From a checkpoint of a small mixture-of-experts model trained on Wikipedia.
Experts: 48 experts in each of 13 layers, 2 picks a token, a softmax router, a shared expert of 64 neurons.
Training: a variant of SOAP for the experts, 369M tokens, 5628 steps.
Below are experts of layer 10 (counted from 0) of a mixture-of-experts language model. Rows are named router (the router's row for the expert), gate (a neuron's input weights, with its number), up (a neuron's input weights, with its number), down (a neuron's output weights, with its number) and show model dimensions 0-127. Each number is 128 + 24 x the weight over its row's rms, rounded and kept within 0 to 255. Numbers have three digits each.
After each expert's rows: "gets" lists some tokens that make up at least twice as much of what it gets as of all text. This comes from a sample of Wikipedia text that the model never trained on. Tokens count by the router's weight.

# expert 15
router:138099108133118122137158124105111098150098159130107110098116101075147129158149123131133094135090150145106149138117159143094074153142125127107129153093177116173099135123119122090147128145151134138122156142100144144162111147115146126146076086141156125158085128158116132109099169157136144132130141117151139131120127082116117163162099124133107093149135091135091152097118108118076169108171
gate0:155133120114126153158146105114159103104121103068107139128114141118132126113149145124067117114145113138149139120117115123147140120124134134120117104138092085117126126185134149135118148125103123124165109137117101131143058134131101118117159079105137134165160093122117129115160143131155118145154121113107150097113102170112110132122073135093136059112137178130194136103108156122136176125104
up0:120142149127069169102124128136129115147136135105135056124146136115158118142144116163117116117101153152130152092100130142121130137122133163127145125114142108166134121121149121122161128141124164115147152161122066096159136155147132126173108127146159105143136176159122128135099093172102146128126144163184070146113124124079106140096111133137132153073117114185134136095124136117100113114133
down0:138081136098162121086144144122122140158154101128174131096102109115139148131132148134136080157125123161141117145096147124094098127158159133170132147044164113147134131099113126142144133147124136126136162161114125152106122121143120113114157149136134136135120118107166117172100182095143146118114120157133145117122171196115144135170113114103139140135108122138138124131098144112098168111191
gets: " ", " addition", " end", " January", " New", " order"

# expert 24
router:084160117158171139135115085160117112117134110126139171109135112103159132117144110114127118165128106107126145134146155120099132124121101138114127106126143165092110134138086133114111097096134136137115133124164090158151112162161085156115188126106163120146148146105141149135113104124102092109151146096095169125105138155105133089126087149153083131139166164115136129163174159136115145144072
gate0:151104130100171118120136140173110085101129172123101124121108119115111124158103130140137133133115124159172100113152139103119108106103137120105091151154135157150132135110145165142118108124116146199091121146096139139119128127109161104164151090153123139135150110132140137112101107125160160092114180158135105090168140089136129142153131127106097117124087135098113105176169167175140101102133
up0:153153113160178139161119137175086096126116149122124110137104123153122130142103129124166101134092131156166176120153137136099130149102146099096106175133130141099146135113172173191123107121109109160125111127150155128170154156125142180154141126164120162125134106161135161117109107155162124129115190101142124142151134121124114136104107115145124114140131104157132142160146117137093099093098
down0:118150124094157100146137150137112118097121159090080147155131140159132118124168125137139087141111131140147139097128158115151118114115142106087151164122134149147117143138162137158120091110130103144162104120149171134084120100161110126132102143189128125125141091127127153172143119120130111137076115148147140123144142097165135166112110113068189114082133103105129139113088124168160102107135
gets: " he", " He", " she", " had", " was", " has"

# expert 21
router:112079152112092127138113176108135128123110076090125100154095135127076131137116114099109150122140140127149115126131099104119112114118096145092121109149111076108110086129117103121174096154124129128138107142144174112150121161114115117136087138099126122125126102120102110113103142120134155158115108131139124120100126110096099077145165175102134142165133086140135089081078142126143171153162
gate0:113134166099123152169136146103115080097106089152111149149142144131121137098100169139147106090171169150093110109113118101151113127103141128123111130086094126132134156174101132132117125126101132109114123133161152074138065103159114126136102172142112127174108089077105182119150140161141108151152115155137096110158124152125125122152153128135165163133102137119142138116131127093139136127125
up0:124133121121091135141096115149123123089132117104153149152103099156116079175142108143088148114129163131128140131138129095140086131132089133117129200126153139087105126141132111134149158115119100145132140110160131086172121155135122134104102134154105108097137116125114106111148150140082130121126146119152145065164108106122153142108155157158179109083157117137095121144118076080118131156132
down0:144134185105167135142166160092166133132153114115118115168098141135158133121112122124107135152108153122118106100103124107121142123148134129145142100120159120110077158149102145104109087140117122095123107094142158105136120145073084112148107144107133142143158083168108150133132137133112157134085132138076131116115143144151165114077137079169152147125113115087161129088105113147135143104163
gets: " b", " L", " l", " M", " C", " c"

# expert 27
router:140105130128130087144152159093129133125105120109133122111130132104163166151134161157146146162153109112151150177141106125146076146138146114105117123114144105150145107144137131139116146121159115122154140114129124091133102110107139079121091121162143101128159146130111130136143149173138107142172127108103096161145102147160163179096112157112117116198143076089167130136115174128120091168125
gate0:110110119142166103126129118105137086127111113073149135130146139134110138124161120084138135132074148134124113151160168121141139152152102105131095154157140107148173115119139148117144125101134131106150126160108147098098103136126154151145127134109098150146176153149131116103160138134147157126131139162185143073129126183162064129108109130132145170126165136118131159119127166126115098074159
up0:109124111118145104132147119115141117101143159121054162081104123111137133127165121122163124107129138130127128114099163177135142125140156153130125102127129141140159075158139085129138088116144099106135114124181148123157136131150091111139155155139144121104127120137103098126162080092144138169108140109110086119099164138173095142095111174092091146138108123135150129087115178141135117111124
down0:095133152129103131164127159111148149108098114136110167098104141116105095151116099099114153131130124100107137157108106096114135115142157092129145091113146128151120125141127120125148079173115147103123068172149129088128121159113148132109077123145134152109139116087144112108126142133128113153125134068156142128109110165164133163104164155128114154131179106123146119089097158130128108196138
gets: " a", " no", " high", " large", "ive", "able"

# expert 13
router:145107172168109108125131166161155114103174141114129173131141117142092118150096118156075128103107107150139122126167114118117140126139182116105117163104112149140139128153160137152181156127125070133120149138138099149136119108135110167130154164139130115110135130137097154107168117134084118123130139159098148142112162131132118092117139158156137160121118143069154126152102072108125090129147
gate0:163157137095153121132132124078106105156162087130151127157149129106074153158145159133178113098111110150116167121106122122146149122153147134106116166111130149139114123110159096104133156162119106087130128120135080129113136117137161111158122150121142123118139130098096105099166091152057152107162163169151121138143122135173130147098097125128101103125138145154150152159126088113112126124153
up0:122207123147157101158131158112133131114103122153112144124132115152140111145138119110135112102118151139117109087142114116142123159125173069080135151107110077172114135159118126116156131148137096126110137122072127139146115112194123167151128173146124133103140089121163142127163124162071144127140135168115125127134137137119082115147134147123096099143137149131151151144144114082151137100126
down0:102132106123071114150138164134144119121096167089129144108123149111117130108109131141131129136116125086149126169141124154135126149114112145161142107137141122120101177148139142101115072110128131166113129072064129150087121158113106120116145147126079106118101100139160088122171144119150131121089114097151155150109117118151161129144128145113186091156162097124104131119145184135104112132131
gets: " ", "i", "ov", "u", "k", "h"

# expert 23
router:128099110110135120106126175122131092165075180118119181096110101134099120122070100131167143157125122170118123083144130100111144134061145158143105110094116105157111129159138149101114108090120123107153123112135139113162153148129161172097140117126151156145115101133093161135129148142126112137127117122121160124139097117116135147124171099121146154116109143138164140162161113168155132131154
gate0:147116135145152104136182112143129104145160144131151157126110112140070142127100130125148126126146107128109123105130146138131132170099140100137129118144137150090131178113152131103132146077104129095097152069162117083154148129101125152050155090124178114130122131126139111110097073172116121136151118160120126151150095141102136146111137166100117111158132164136155129122150123105154123149109
up0:131109143090119089146109145090111128102125120085118131197091124128082129143111131126150161163142136064125120124141123150146104162095172090123129120110146185107157158151119157097136124137114123133109183099144136128116164147142154138107179127117145110106129139097160117149108131130146110130170142111140133147108122137108162112104109120147127155171120149104126109093177112130143106171139
down0:115090151097187072137147136131126110087140152110104129161095112151121164124097115159146094126106138129129137116116166181113118159131134157121137128162107138100142110139162092147090154147129111077138163122142166104147131160169075145112109163129105126100152161083126159143115155127142154114155123130161104164141134097162111120129135137141149128114129122179132124102086133122142105137141
gets: " |", " W", " F", " N", " Th", "ac"

# expert 22
router:142159096152161157166119133140148095093131099136137131137157175127120119146090122124128134171119164139131138121100139077109115125138127093115057123172139141129118120153112154147112156144145099117122112119111128156155134154112117083125130112138132147130126102158122159122149081144125156110144122145172122084123103115113145132140099124195146084126119112071161148098155176120166125148112
gate0:088136108083112094169197126140161108108135134120125107140177124176111133174143110122130149126136127173108126102132117135123148142159164148125140138138128107146153115138123153114125162130173136108099155146213091123178138106103143138110140110126154146098143130081122096116095107130153151149127119096140138151092110099094128111140122140150105097161122135074146101119136129132133143127122
up0:103173143102163146105155100067172067113117129102152110109141132115137094083157129159103126110155126152133108088107116080147136132124134133160105152109132121086142155136110132149119155122117126105149080151135124140126149113094164106171153147138131137104118117130092116126112104108181149134117143111162163146098129130089119146093131153151111155169137139128115121126169103130135175163135
down0:106142117131098093103098161095167089120114132112154179151136138137140135129122133098136152062119152124118124076103098185118167098115121133145112109101156128114098157127120130129120100109115173142120168118143136140176143114136134124131132067165100184114141130111091140116127154110139132125098125105114133127126151123127084119105154176111091100136095149151127119130147108091148108163118
gets: " was", "ed", " were", "ated", " been", " born"

# expert 41
router:126118126095103130124153115129124147153120095139137083128125134102073127064147119139111121179176136130098115113132148105178173129157132077141154129123126110131084128123137080110149170146146156097090154137116138092155105114113105129102153112134151111120115103103144104111149108134142133110131093108176138139085118113126141116115164116131162129089156110162149110089138099138125094130175
gate0:093122130115136120150143149188073113108128113109143129129126101086109141138151110146170125149129099136119128135099107126127105156120139128107134184128123136154099161154123137113084133148103130123087138122153091142085100168118097124132083112180127150116137096107125152126136124175145159090176142108151129089159124152169155129106112090138170111123172129139091110157150121099126127118100
up0:086073127124144094113143199151099161121111138139152139157106138096115133103102143120119153148122169162124151132134079086106103113154135134154137169149103128154147115148165128116105135137159153121116140110153103098140120175087105106176107092114170122086092103115144123142141135136144124147160098114124154121114118111146139157124157101121126128126116119156151124119154103130091112064117
down0:098127141123165126118153109137152091135172140140107162151139153149166140111105163117136148134137134090131136084121060122103137101095124128117130120159127180124106108104100132140113142146127081146121114085100147163095172133130085117120115165130131158115103161151148154123120132132122135065133148116110103098169152094161144160133118144081172150107108124111135122150118086100126115142109
gets: "|", "-", " |\n\n", " |\n", "P", "C"

# expert 33
router:075107144092111108128136128147161146131119113133079085174155155097101132076155101117086137152156130124066141124096102132205154130145115142131136129116140110121106130124160128115140160109147130129115148151110144119134141099132080160143091159175167125121109108085152120126098112157117112106135115119142150155115108173111155122110120107130126120114126098137124117110111180165116115110136
gate0:148164097141129128098146137178168126100157127131093100107158122159100117135115121102124126105129133122149118108099120157117149126154115067121104105131140154144078062135102137118097130120096174132110099149145093138134120116136152125111167126126131133106173068131107114101118154137139111118130143111138125073111126118158137104104159151164132096115067110133151120136157190134144132136108
up0:099170109142101159142147148135131170119122143145108145138129102146154080134141115128135145130152162156123192097132078138137152171148127091145117142145152129162080094093152130053084114111091116126093120135084114187137163103127142174128108102138147140113114105098123128107113113157143101121127154123142140085122105128142116108094118141114151154111140118122101159124126154152132124129140
down0:223128112105154169151096129119115125163088126118076095108115094149105124110097162122122120153107120096135137140144138133119100155159152124158163117097134105162086101188139090115120163118123183147106132112101130092095158104161065125137117122161142128106138135099140127122138122109144150131128138112110107102120088143154104144133120136112105144120115140146122109128100149122153122125133
gets: " |", "==", " |\n", "|", ";", " career"

# expert 8
router:112132146128163100163176085111112127114179108146171120101170133109172149090126187140137159098134109129165097124112148107159109108111132101125126117114124167144098118120090159152109167152119127135153114143165113120146124122157139114080165132157137153101137141127136112149124114102135112168145137108133091132142155143102135127131110167103125102170114140103123098094115175169128098132167
gate0:118068154139127100117129146130079128101158111130118086176151163117129140116113096153101104136141126091127151095138105091159157127136107150103133107138148141134104130181121149127150135117138124133163114124122172120127139139120151177141086169156119117153168130119136111124122160106118149127064156117145118144107120171131112097113138139149135111110136103112165116135120148153136060174078
up0:112124191174112121153140140180075155085159103106103108159103137105126139119124093121090116125153113061131128120150111116104159143176107140101116133108134135100130153164122122132113144102162127153146136106125153163160092165109134142096107163110114097144170161124112111140102134130117089135131104144117167137128140151141125135126115142170111088096145129136143151138152114138157092167131
down0:141087132116110119147169166117119095136111103109086134124101133113124110132104138102106095099129083083175100172140112132114137117157176142131085132166117128072141121134136105131102125111157081109126146106164129130138112128146101134148150148134148151101166095139150121168119127090151131131126118117138088175124119144141128093121151086112132083108112129149137102114108111101143102098191
gets: " the", " a", " The", "'s", " his", "The"

# expert 0
router:181109097148079151129098123126152153112109135138133107124085093124121124118135084183145115097179087128153127125140155127139101128109098172191137082101145107135123140141106128085131129130114102141093103134128136126170113122126130148114144142135085126113111123144089101114106114151127136098106149144124116115100110141172153114139142178111135161096149113094120133175126101078108109123154
gate0:113113134139117153168159117114092088120131118125154130150154132116104137141090117102138154155140213145120164110136158073137162137143130113081114148155110122112145115146127164129137103137163140163125136164145127103117122152115130094093106105080142105153121136090123119093100129100087093125161136177119106135120150134125128088149101120078134119078108121138136086138141123107124097125153
up0:125133089106130101115105118143123144140172128104082080123113143127119152120149126143121114129148112133152140104109146182081131139134109122138135110160124082111144083100105102108109112108074110138151145095118114078096093131105152134147122103155116135113115094143131090135125068149153155147095141107178113138107142117154149187122117139122114120137134117166099121141141189130121158145168
down0:114098162098106158100123178131170117136172154082136131108146159125150169128143131149150132150097135110154087162111079120138139129101108115124121129114094153142134120137115164143096122120153118167137141090116124147105109123117132079155164150079141151175132169152129148121134119156095100116148110116103112105161095171100117132116141124117164165154132101134146161098123101153084133132105
gets: "p", " P", "P", " p", "ip", "ap"

# expert 26
router:149101143143162134072100152109133100151110137161109104174094129091060110114174160111141142111155174142100140166128130150159133145140107117103133140150167078171134150113134122121175128117096134116176129124116163115121119133088101160148149139131121093099124123149141167089124142150130106119088121101139127115144160105143146139160126129117147113127128099147137144099149172106105112124105
gate0:079120104140149105121132104119069127138096113157139144106127124119133138102130117102163121094150160171121129172106147152132117104121127105175128158144103088154167185116110188130129125153130156158130108119135199174139136144178113159097126112170106119136116147150134155099158139161123112166119159097100076134152122122138125149148118141107140129116124113131139142141136108096120117104127
up0:174087142134161121130139095115156101115093125146117120138134143157169143101141150117162170150114153126135135168127127136145107143156095158086115147166125141082138105139148137101129125130117113135131124125148107138143105126134158132169108138152097111150099152130129133133137167174127157139101118162143132124082067150150085134123113115167139119106134107145196161184158096096123142158104
down0:083143101124157095124110106142140158130122194165093106123062173130150098100148154153117125096126149154112136135153123133128124122126138113167167111123118095108143132155102139137106147112097100108171102122131118136125127144111141151183135076169132127093117144148125170145143160121143090124115129121130148123130150099129157103140140125129132143150176118166128150162086094154136100077131
gets: "\n", " ", " (", ")\n", "′", ":"